From a checkpoint of a small mixture-of-experts model trained on Wikipedia.
Size: width 320, vocabulary 2048, 46.3M parameters.
Experts: 64 experts in each of 14 layers, 48 SwiGLU neurons an expert, 4 picks a token, a softmax router.
Training: 340M tokens, 5187 steps.
Below are experts of layer 11 (counted from 0) of a mixture-of-experts language model. Rows are named router (the router's row for the expert), gate (a neuron's input weights, with its number), up (a neuron's input weights, with its number), down (a neuron's output weights, with its number) and show model dimensions 0-63. Each number is 128 + 24 x the weight over its row's rms, rounded and kept within 0 to 255. Numbers have three digits each.
Before each expert's rows: a language model's description of what the expert responds to. This comes from a sample of Wikipedia text that the model never trained on.

# expert 42
It responds to: Vowel-bearing syllables after a word's first letter or two, such as w'or'ship, Pro'vi'nce, Great 'Bri'tain, democ'ra'cy.
router:118146163119128178100117107156098126117116138132089109151153136112155146121101121140097135131125121152123081166130105187131101132185151130150151091125128145132135119133113162141118155089093137
gate0:090168147116132144151139153164152160133114151134137147153157143147130132136116140137140120171170072133123116143158121140095113170127105150142137123118122138164107111118126108136105191127112132
up0:134155184152091103111133108109151110103129143109131136125099136116100176097135124174081110124118070128149170123100099067110102117184136133141164161094120122124106099145118151161119135107113115
down0:104169102139125113152121140095158142131135129146164112164140116102133104125132146142109100128093108098154157100101126112130116102123119124122111171075129122091145137160120063167111086135166116
gate1:123130154101128178181174116165076152151183116119105120131127115143136118121152120170105128133141089109111129147135136136129134099132138206143116120149142168135094117175135096151130131054125107
up1:135121115112136152154145127092116138122127116150121134122117150134127116156134135112098150144110142122098185125120164129090090083133136104139143141145132115135144120184127139107148146098168109
down1:106096129121135176098122122121105127109151114124126091110128102130146123145133130143116110105134116139123139139133126095115145145143125132130109103158190122168135101113114130111073103142132079
gate2:125120099183176176104135085150074149121118123141093135131131114141142124091147134082180156149131130164124149119145124176069125124096124102115141113188141134141148178127128113142156166164150127
up2:091117139085147131132143106084120158067124130138101149104141141121100136130118126111151153135156115144126090141126119093120108112116145092088123149135128109152167136141108109122162149092169135
down2:070172131181169130169154094120119093117111066103186102124141125152119152108129149129146143117081146125139091152149099133148159115129099091161119099138114144153145145150123116143143150164124119
gate3:114179148196113116105120143132157110103089076130098121138120142134128130138151108145114134109131170112129151137126184101106113125122103110128162112088160133183131170123088130151133160148140129
up3:116127121124133136094168148129140083102110129125089116113148130122064118126110085062094139148136117118081122157166119120090129146134142121107122135178133172144149169138103139116138145148158120
down3:109184149105084093166120153107144170128131122118133198159100111148133105138123127149132090122133145147076125110143086084133102142102100132164125144107131100113132163142151164088133132154125158
gate4:125148123126139113144130090126145131089133169130130136133123113086104163121128085141125142079102092163138157145133134125133134115155130130117127151141156093106144126120095130115140143142126118
up4:117140065145139133134133116125101077135113100146128162122114100104116090128117139125152158111131152131163132135155132083127109109149129128097101106127155132108133154160158126113114118151067137
down4:131108152110150114091142130135131104115116110152122173097124122149149134108129127145127117146128156126120134103112119146124117135162144100090135110105127158119144151088127150116141104153125149
gate5:139101101087116174135117118080142091114144118166116122094172144112132139160098141143084089128118074101154158123131120193121126115102087111121121101110102165146142127091147103147122157107162145
up5:137107119141139122093114136171172097140099175131112194091128164096148128115145126145109115152128145091147114141137176129126049131129092124123109142149153143151098123155134102144122145177098119
down5:105129140159153104154169153126128073142099148167159149130153153141131168157157107165123125119086150091104131094119121120161119133116148122141141145098155099108153144138125128096161144129124162
gate6:111084175116157117114100159159130124132085182138141121147135169122138095117106144145134100149156146146148096104107123134164103097146138139139133138145163127125164174097127078095155150121108140
up6:124104135097157122126109137156144182179126135144143084122144128147103127131130150055124132147122082143084138137107158133113146093124128120157145115109164105127122139159136138102157114154085083
down6:140095164152121126134123118160164101110152136107124118133114147154144160119126144120160169163130148121177114121140142117183131159148159134138127100116141090113154114116095149103124081123104108
gate7:153129104122137127161129163124131137138152133151090125140186156095143123130141109153154117100138148132159133121116128132113152098109145167180136099137151108084166145130124155162106125176089080
up7:110157099158141108112200142103108135129141137139112136126098121141119134144110129105116116154168155089112119137101128106086115160135090122086089117138129167106134138108125159111105117154095092
down7:140110119115160162112117163174124168137091127137144130166106140125126133111120111138140139076140162162092126159145131135114131154116155119138128154142109132125098125118138090075163142118132115
gate8:161118126144126136143184101136124117118105098151116144116111144115111107104176125125123147134115152154136153158110132099141131131144123106097131126144107128107137153122133108187111163114118165
up8:117119081130143134131124139108107065136119109074139136120192152159139085117139134152129115118135116118109115115128132112102106177149156132150129105134141147135129131131112123120096135133138107
down8:126153154125146117141153109111094111155137139121171149123122110096105135125159059153109115170107124174090111119127124152118134107177170098166138061101167133128080136153085108140134136109127134
gate9:139151171124088071115132107138150143161144118116125145120138144097146119120125131080125129111156099132137142130123099142116082135118050109189138114117144125108121157121148125109076144110137133
up9:130142097126106133140138160148119091097145133139118105109157102156146152129160106175123145139149134156124084146131119060152144146062120142137154106121090122137161127162135132161114123165116145
down9:165117138135093146141134169079122178138160141125115159145101076160085145144129131107133134095124095139082073121173122082095135149131157137141123129095134163136110118108119114070081102123113114
gate10:130147109165147111095113132154114135133143145094083116141151141130160119112106140165128124136120116112110112171150094118098153137129100130172112144096131155093127111141160124140115153110128146
up10:159116108128138161141126128121150168137130107132102092120091157089080107149104077105087163138084155119106131111104132120155164165129113122160166111128133132131082133123143183157174151154112127
down10:082108107110129119100150148146136152106153141169108122101099106120142105124126141139132185125122119118040117110121121107126142123106154139109134098117161075112119083168153144108140136160137104
gate11:085137143147153130113120079139138103146101175158108095124156117138160180113127102140148133110109134116111104145164137123153151144100118109126105101143131117135115149122137129116126149111161174
up11:122148107157118111117149134150141120122114097130091126115115123119118061119079155137147129124097142123089128137148134105148121124108111131141143143139146125148130140135043156107106148120104129
down11:135092138140155132118116087146150119106158125118158189130138167165150157155096131163166119153112145164162136105126165128151098127118156139134153114130132152113114126099109110117100087104123159
gate12:134159138106171128151118165133121104128106182125108126134131138142126091066133154057148119101152095181174121139178125107115064134099159123126094162090187103158155174130164148153148163123128135
up12:128151142087101125125155109128118157134113160072141145101183160154093160126094133138109136120153104155093155121100131104115125145125152153169110115142104116114140118066142125096141149097108124
down12:180125123144160085145125161160101075106112091101113135141111131146143124126136152123088140171105097153077122163152128131109114087125178108111083093139148136110128159126112121098111126130143137
gate13:119120107121155143119155074152117130100119091146111132153136130120159144138116183125124154095134110121123119112128144136088149132105140178145103118174114180073091147124168125117169087141148114
up13:146150125137111136127124131144129151121151137163111060123129122132147110064127159152144139133129153119167149116139135120187153114114108096084112136102118129138159100121088128080137106104113176
down13:138148142120167117126138154108116124130103079124140085152137152135139136140129126110133164129127122147155132156150113123151075080175150122168073121136096144171155119114120140126138134100130141
gate14:172102129107090127154115109163111128150094089123106102100171157115120125142104117095140120173153116149177128161194119148138113132166131150114125113141150115177131089165122166140105139128121117
up14:096165178147122133136108059114078120070157133147175101166097115128125105139099110166130096156131120099156140134133126172113129134111126124093142113087141089106112179146137145124091146130148105
down14:124130141153076150115117134087140133100111152138119138103123127119129089121113097104116161115162132113161123140122152096126096147123141109104164098118137088128096127149133142167094143131118149
gate15:143124151118132139134097096136107151061123099116108189078156141131126143136102099128154111146154115128126124106151122096134115128129122121124131132093150085131189146107138141139102136048130137
up15:158145124117149142112113136144149109157144137155158116104075123124147104121127132137130130102147142096071147089117128103143141121120143056131163118115100129142130139116140095155148085139123118
down15:110130103182089098152148145169146146087105124163134139133119100156160141110135161112087142124098113135096126108111134126155139102161117143105121127122105157150124121087134113149072099132129104
gate16:122165140109113134120164148104076135108137163129130145077135129143127117106123107087088098134140152134123151111145089116095100067117121118116126111105099152118156135101105120174119161173175104
up16:159112145159140135154155097175140161127139150117162132139108114126153096175134114128128127128101139120153122130149107099144095123157177125118127122141156091069092110153106140098160097138123115
down16:128119152114155147101132150096132080137135139120132150141093145125137140125116105136113153127152144102103124128127097156158125097163127143174152140132108165124175119118140157123090170140179139
gate17:143110106146148148107142158149084114147130174129125083144128160113146156074138153178127131130121136139142156120128134145119114100135103136123118118131139126105163132155125133153124140107140140
up17:124092092080122116105178116148142130114139137154141095122160096099131119112155132103125117116163144156089101174164114124092127128122118134131161081125121143111126132107145122126141170074167160
down17:145121171120084092112145109120149142144138185110113157110124139154122109085141127136134144143134135093132157159117142135131118127182150116122130143086128125099152118156170151132144080107135100
gate18:133145102114105102099129081172120148136136113113126112165097153102086148150146122129122176084127134135127112127110184124129157131098142134088169110154155132124136099130123143123127150108125144
up18:150130127103160201142110140097146118157131089141144182105105123157128126130150110137089156200118125103130144132119109124095098137159145130104109100157108130140110135161116115165148171141177151
down18:134145142096161179126134125116108152122102115099117143132129129139150182148169103152130153136161138134131131098144130159116126079090117117122178133121103138151114123109168150111153113122145146
gate19:125121149137096123146125140146091130064153148106159122093120138148095131165084082133120115116093143093149149133110145150150139130146108117103104143126124109163129164162141102132069155084171178
up19:144182125159143105135092198151169164136133122142157086148120148153101134153085126091151140107105132184137116144163168183162087160129142150122105131118114112126115120159147093089169090133132112
down19:137172128078130139119140103115156141165149152088064111176157172126128170113155104099133124109144143136122098125115125143134143145139153140143138114183162094152110146146124173074131145148154156
gate20:136142148116107090119113097143142138121150121106114081168170115154111143145097154125093117152156125156120144109108119139155139139166135131105115161130132137113108136111141142175155192152091089
up20:118105163139140086108143127135119103135121164141117158137140097126145157157114090139109132159123147185136149181129116144108124190135100153137131149151154132157131100105158124163104116132136111
down20:147139103084131091147144090121159128105099134101140107100124155155132075127147145142139126105175160119124142116158132157098120122091101134134128092129121096111125144126121148139136108104102170
gate21:110121177144130082137131100112126122133182078123093126141156135143138145129096114139104127125148131145129095144142102165143159121143152157110166090127121120095098083165162122191155109133105154
up21:126136120105094096162127136082139144111118118123118071168147089093119124135154100127095117170171129122117150122160143139175127103085132148101145130127097091099137106105132118110134206122122165
down21:117177125121173097156139109161126135118122147096118109174146108119116107108158068138148148163107149125139141144133112122119137146114160164133109139147096114130125163162142143117134104130118137
gate22:124148128097157079141132122124110132162107108198140091129134122123125133143183080161121109089120148125141097164141145136151136144126142139108171103126122170168147147132115105184085135118114136
up22:148139163117153132118085127135136131107058097144153126169141108139127117138121089114115132134157130097192140159130148096102116099102167142110120124126140105109127125143135173143108134149122144
down22:135173130136095149135138147124139127130151151116110106100128126097149164106125139147113186137151134154146101150171061148090114173078152148088127142113144118096105145147135137141167126133171124
gate23:118120060099184112090107131155175135154135135130104147149122147094136121151125134155076119160144114171105153132120143126102107165100110119118122105106109138129142141118071117145124129156105137
up23:118143137092106094158136149142147146095135117099176128148144143128169101121139081151168080111119115109131134098135129134137129127099156083101094140131140107128148162114161149128138107169126131
down23:157157135098078149111132118131167153140144094089156135103111119144087090089153082174109117126122144086103157124116148160129150131144070142121118124128168145132179128129123128088102126100127127
gate24:122162121136166201102121126157118124118117142170087043159139139166163116155122147152118119132126084089113085109117137095099117147134148149140091114143091142134127149160129115132099141108110141
up24:134106123129142118110179097163134147115143139109102136104087152147138113130111128133137139143154086113121149147134129108098166096122132145129123147152108101077118096134147087121112147111143083
down24:119103116126103096114146179120132166138132150129146125115147110106129086101110138185152177115099098116143145148142131198168142109152111152121162135116151125156128101143143125146106122148154097
gate25:142155156147145159081115109139129151130101200162158092110104110151134171093106083150143082142174124140127125189107160119142125156123109117138095108112097114096140120112116136149125124126123105
up25:142135132123184117172118077152145128122122127127148140144137078096123138134129140120111099122149090135136085128147137137127123130133144122156152141121093137139137115163128137129142116121170114
down25:162143095139105104097102146122098140128139165132088146138101135110155129147141120139118122171094107117124151126116167146153150075113145124092103148086199108112134098136117126098153130120125105
gate26:126140103079139138140110132180107115140173139124100156152091146114138138150144096157177124085147140157145102094158145087111102155118169094123134142122108092111108120133124119148111142123102190
up26:157114141106159135143173115130126123128125091138157094132162145146137136117101132102143119184120153106137083150123162104152085129137172109096102147100124120126143111111142081149111118103164115
down26:144133183157156130131123147124122119143189126126129115122109200129146128143148133132155112133120127091132118115056164140123151158092140110108106153147127107144153102136130103162142124131142135
gate27:163124116147129088105120127103137136153135123161115120111082077116114109136150120082112129127127104144132109147102133130141092159152110107150077131114105119148131143103105145140111132142121110
up27:130102122108137129142114109154111134170145134110120154128198123179134122121115143138148118138127110108144107109167152139147174123142149119129121127090162140165105144117112153118099089147109100
down27:135126108160138115149108128149093132138142138131092136114139145131185125117037139138113093139083104137138132153120102113044076118137099097129142141119138125143128182128093161094137138137137149
gate28:144087166118131126170120098147101149117108119090128119125120111071164129130115141160149101160133105104137127116140107140144100087137108132118086148118165110121098143109091150161157121103071086
up28:097102119132151141139179139124145167126133122114076153108132105125136168133117120167134106138116132103163116107135179166157144123120120122119150106092121084105112104111150081116174095130139125
down28:126161152141134116089113118121198126128095133171127119124160163138163125087121096139150146134103130073173141145140133157116110164151142163146158114125138150146148149122155070152126088139110125
gate29:154152133134136132117086126171096165160122138116124087151095150121138134144130119140145136135154079171158128154175121140108078155115144141127153119124110148094107108093112162171136118151126122
up29:126100132147149136139134141112152113145139137124103147175129147164150119140110118100103149116127102102150119115148147142087125131159147110154141137127119140175146093116130142125138126147099074
down29:096096127155113154152141162129158068143155130139116139124137130118099103155116108136115151145119086140113127107101148150124164130105135109109114102092168134143133162101114161118132130104114120
gate30:132129166099153115131181115161124146127088123131148110164113119143112153100110066118120073106170120144087117135148139148109142150082102124149101106125119147120187156137121113166145135109131119
up30:151188135119100126126138089094109160155140146088134169119144122123137122090137126108106133143133095146144105127111081126122104125108099155093131107102117136115102105147103127129153130153133162
down30:085146187108134083126143101122084151124143154134156096122128096133127124145157097098103094135131104155152132106081112125113134154107152108114137169087138130151125095096124109159177161104129184
gate31:112100166126131107146147110179139099101126128138096093115147120152163164140117116104130182151140135130151131130143109142107076144134092111173126131126118119122136148137115112129120096134124140
up31:133140104132156124143095140148123131122148147138177124165162106148105107134075108119100133117120117084113116153156128177142132107141155119083114116145148123125128183125086151133120116128140121
down31:200185076178134177152138121118136179130077100127135146155137114123149103114152164117109144118117133112138124085134073139128106126116174159122132101130101144112108150145121103106070129112108144
gate32:135127131187113160140128111108120122107148140091125136084140134080124151154146085103110175119106138124100129136154143177085125149124118149158141129171143091105150122135125156170119135138100134
up32:144133102150135137167125096132124147133152118118171137143139135152113105111126130121138078122104131075100118117102154144146108111103133130112153115132138114141107089142096114131180201123136141
down32:136129106161113113148138103152105155117110136128116098109139167124095151097120122101153128140086100115115137152097125111154107070062132141133136095151113133122101097099089126118110162139094107
gate33:078112141135153154135138135093140143102133121110136124109148103123141079189165106165145081122133164104117120112139106123124086132088159146101103118159074136147111103104127132119129123122114139
up33:125156122155117126142122117151134134103094107155095106102090098102112130131151079145102144082101096088102091119111110098120129161134157117123124138129145148110130143100122099104153135146128138
down33:128100125159165122134138103159112102126038055135121175165134144116134114189166133143118170122082125090160129164152146150113114131158104095150094120131136140114107097138111135101145154080139140
gate34:133129163063145156119142112143143144105099174150123118077123122141137138181093130155161163173144143121138172102103154139150132147158121075138146125139104142152137134115108147117093140080156136
up34:116110133121165120157100136117144106125134113128108102120125124137115143134135078069155120124065107131134118097155114171150112088141116153155145128101127110134070158111129094109122159113110088
down34:105144149136114130107130097089136136104122147149160167185118124124143111092126123138142097093067099144137181128160086138083108127109135122115137166115139116113128114139117146137122123123119141
gate35:162110136148155127154159135154079141138098139128117127152144132144122115127154129145104085128108129140132117127131083143142136114132113079135113097160121107098106102075123124145168149091122103
up35:113139128143143122103147116144121108152097116139150115136150152107103107126125153150117131118154138138144099105126125131141144126090119050126113077136136118169113108141163157089154173139122157
down35:149103110158138110147198124090118171126165146117134128118147124085100134113150166136165119144112133153108095114112136122089139200105076093172147126130112130117134130114135126142144158132138148
gate36:151086130108138157133147126132088127117153123141077102129128137143151128137155123161125094138123120152152123082105130151160137153164138153189121132136086122106150126144140151124137170134138119
up36:115117150132154096116118124129104137106099086108156145110095116117104142128110125129134139140159128151153117130153142135111137159186163106103128142132149161146158131087102157123116147121109152
down36:148111134166123089140161105116128138119143129140104101105139161142114140118098151119154110107162121198123180131104115085067153143098133128118125180129148086162084112113176094134108099136163132
gate37:115120103154151166132112121121183168140081156128144135107122118169155100132165146105145106135146137134137132107164131125129120127144118104119152100117118098156153133122077122107145200159124150
up37:152123115142119102126157135117114110142139094145104192136129141149137148134088139117106113120127175134122132097128162129121085125148108142161068154126165076091112123111152147095140115098120156
down37:139112137081132143151160143133109112112112096169105086128119142131140175107118105102111093102109183116132126111105151057112147113130100117135100154108118118159146196073134144082106117125101139
gate38:117125157104137111173100079129080161095130147128104130130139101108100119161109130107146134129155093155148136147181126102092124093119092152106147174161141133112144149095178118117135121137156151
up38:096097148133118160133139131186122121096118099125131121124110131107206138184117141123144107161133159157144135132137134120131130099121146147115153162153132119106117120131123140095148139095130119
down38:140129129115111168073105182112088143122154107112110117132113114137096123090061145118105119082124138130119136092149113143129122135113150125115157087131131139132111152085144159117124092131077137
gate39:102125120119125126104111153109105130135137143125138157103107147114130167163104149114136189087143129094155170151122119130125132129140094121180112180159144153114111146127111128148123127154135140
up39:160128105146159113112148130110178131112137118117138160114118129126135099107157090144128101182136110164114133087112165128129147173137167094133096135149113129144138129122124163154119126159131185
down39:088162122135140101128137141122127148130145106086119134187113123169111114155142098096135092142174134130137142175151111097139091118123130132124127145112140112140129151108132110104117081106160174
gate40:125120153156152159102086137117079120165124158146136128104133133110152112177040141135112179104171139101139163132153112164111134122156173125160144105118119122081155133155127141168124166086114132
up40:102133123110136135151156091097142078089128132127143114135130123141118146163107072135125166118148164100146114121131137124163104169166156079119156117114111147121126156079150126191135121134127113
down40:101153122127128164128075099155147129140114148133144137117127125108110141135137121129149110131137134102084123143142130164095133085136119142145106156169116177107115054099114160152119143093134126
gate41:123151139161082149151122176129149151143154135160084135121118153138147112099115125121062087089121130157125154118087155136124136107164126121129141117154178109075139128126130098160108113087115127
up41:110153152155134142107162114136086075133123169114127153160142113101138115149117138066132122151156144125162120129133166160171132059120105157123111130117145120097122093089075128149135184118114134
down41:110090122117147116134166182119136086103085128100114147076157087165120166125136151072111120142121105123116106144126141088110089107098097126159142116118147110125139138121155152129088160118111136
gate42:141130123129158119153117126160062130148147164134135165105120154158135138133088100089113121160132105149091090119111134156126124112150132139145101148115112107150122169141168098194192111098121142
up42:140135143124123149180147110082104095135160109120143110160129089147119133111094097164131160132149132097103123124175147150133130144100102142121102135107103110091113115125102147090172087101183088
down42:122142098085162123127093114169088119130117124127106123174130113136132118145137146105143116159130128135132118124147113147128164132125160075155141146142102086127144115138150101077150147076175136
gate43:127175173089146103114109139136130154121135162178095134132149106143150076115116113117116136117166138106146144143130141069140144138135162162110134085164128138105095149119101140103147100143132126
up43:151141123138114086092107134136145115090119153156117129107123171148147104101078125121130138158119127110087115132160126148094128166111120136149092112129148142119154179093133163130109171138128089
down43:118100118127125146106139101082129142155126111146132113129115123102144104145124140139081120117140162109122105152093105129141098116161141099111152136158138145141110067135138147139131179121173159
gate44:156127095174093083100128110077118173117131071144107180162114072148119141170140115081155134132128116171140116112150108153123142143118141120152138124135181109142115156108110132096131109130127142
up44:125124092131140107097135149081116127100115137142118105076146144115115140156133105145126148145160140151121112102141104161128074172142091182151146129127147111113105152121141138055144097144107125
down44:083136126129125178130135140127134110149142123121131085152129137153139133142176163136141112149131147150141109204117128135126134100117134177156162129106153170100126126149123074132064117135110133
gate45:126146132134155134096102085135097115136071157116133148121122125131124115129139096137146128165175138136132112115159132176119128141150148125145113130104124125153123151097118164128139127118095136
up45:104124163143101130171108115120136098137099184141113165161123109125140130118108083104107120100146098134071090159116122118100109144123138128142157133101152161155091131132102104149158140114084206
down45:115144114108114164096096141133147107125110148152106125130118127092196103128118161112070079173083142139123121153137174155144137150183121172138090171136135113129160108115116167102152141147121160
gate46:119167142164141156209121177125107136130121166143130109106133135126115139146173144125182142145154168142161113141122102140107150120144122133121121103113100144120182117113132146146157126087138148
up46:151084116121144090104161108136158107109146106106122124138135151151149124139112165131111118140107117158132120134134120134125141161147138148149161163116159165116090160142146088097168119110133163
down46:123165081147148144147103134111085146122086169109142128097147129155118127114128122166181092149169124127109203119136135134135106152133112181153111199155104121127142165154115078106126167116129119
gate47:139093103110094165106104126128148096097124107166130125110091132112143128134163113128113133123150158137179129095124114189098131156101094116115136122106151168119123125129161139130110143137127113
up47:118101098136121131111079092132180163151115105178122141111125132173118102137102138135136125176120146111172061108106132122137127140099161156116154117123120127102101123128163125108101103131141162
down47:128158138134102074124120172128126165135135120156137110147110117120124117168162117131123153080128106128178163115110137175085120111076141109171137106102125125138095122150169149191133132115122107